{
  "num_hidden_layers": 11,
  "router_score": "softmax",
  "balance_loss": 0.00243,
  "shared_expert_gate": true,
  "lr_router": 0.000932,
  "norm": "rmsnorm",
  "norm_eps": 1e-05,
  "batch_tokens": 131072,
  "max_seq_len": 512,
  "dataset": "wikipedia_en"
}
Below are experts of layer 5 (counted from 0) of a mixture-of-experts language model. Rows are named router (the router's row for the expert) and show model dimensions 0-95. Each number is 500 + 40 x the weight over its row's rms, rounded and kept within 0 to 999. Numbers have three digits each.
After each expert's rows: a language model's description of what the expert responds to. This comes from a sample of Wikipedia text that the model never trained on.

# expert 44
router:508472442522520432448547537420511510478537469513455467520534569480551460509422452534530445444511477494472513439530505517518560551522540504560438482571501527496461479490568574486481479530475489513541512496553530425577506457525536553517517581594484474508532447490470491513559542514486546499
What it handles: Pieces completing a word after a lone first letter, often F, B, W or f, e.g. F-res-no, f-ood, ch-air, b-order.

# expert 52
router:507495529479500407530489495506645522444488503491467525546510539531492504520494457540539465478488488485488458492527570510549482497560477523579466502550493527463495439438487564512459471496512539583516510448545516441554500517512557501508461524488389492449458452584463479467440513497505536461
What it handles: Tokens in species and place infoboxes: rank labels like Kingdom, Order, Genus and Family, taxon name pieces like Polyphaga, and time zones.

# expert 40
router:549560525552500447486536521496525552460540468500465490522525551539488452536476456550523496496502390409499528500487502540579513521555529462534475438517480564482460498411515604490531512536484593512539453472504531466506465461551508533473531542516420495517524488532496448506478540528454570483
What it handles: Word-initial stems after pipes, commas or ampersands, mostly in tables and credits, e.g. Director, Co., Centiskorch, Golden, central.

# expert 45
router:485572538502526522490525494475542521450495467503441406566507529555496496483494481536486423565527465507512438507507565523520552566512577523568448447551528488532435451449499555529534514496486540537475549433561504438556521438521524549502477568520498537569464517498492512525542537511478563482
What it handles: Closing pieces of common words, often in technical or science text, e.g. Earth, mobile, injection, synthesized, above, electricity.

# expert 1
router:484511520516511475446596514504525452479537469551468445488500578518501431485465486497504497452529513453546486513528492505545478485492483552552447498493516536534484433471528557564537542545446490459504448500544521500526524412502503648474473491564492514573448520477518476531491516500418511412
What it handles: Everyday nouns for places and organizations after "the", such as school, club, station, town, government, plus word endings like -ody, -ents, -are.

# expert 17
router:529496490502588451484493547494554481454528488525464490544538604549571444422495474515518408498529469477494488513560519527544536524558541500585471490521515523507430416479539515494527442515493472569527481490508561474514471501518529563510526534498490501536451446515474477558483523529441550409
What it handles: Final pieces of proper nouns and place names, such as Merc-ury, Cent-ury, -ington, -berg, -ley, and words like Street, Stadium.

# expert 9
router:504475529452521432485559503497518516485496461548423416567524500537520450467471444488465449460523476505475497501461468564573566524487494510523465519528495535483495480478505583510482450563477497551543413474529568549517522446502503586490524583516454558489410531533490460510456523492517538443
What it handles: Final piece of a field label in infoboxes and table headers, just before a colon, e.g. Capacity, Year, Length, Running time.

# expert 31
router:533515493538541446461505545486562555456540450512463458548543556538540516525455459524504425482530454462495497441536537526532531563568531504573442449530528573488442464445516539522512440526463535561528501455507543457521476473557531564516516539522449491504484447536492455520439520553427528463
What it handles: Short consonant-vowel pieces early inside proper names after a capital letter, often foreign personal or species names, such as M-ald-onado, T-at-iana, L-az-arus.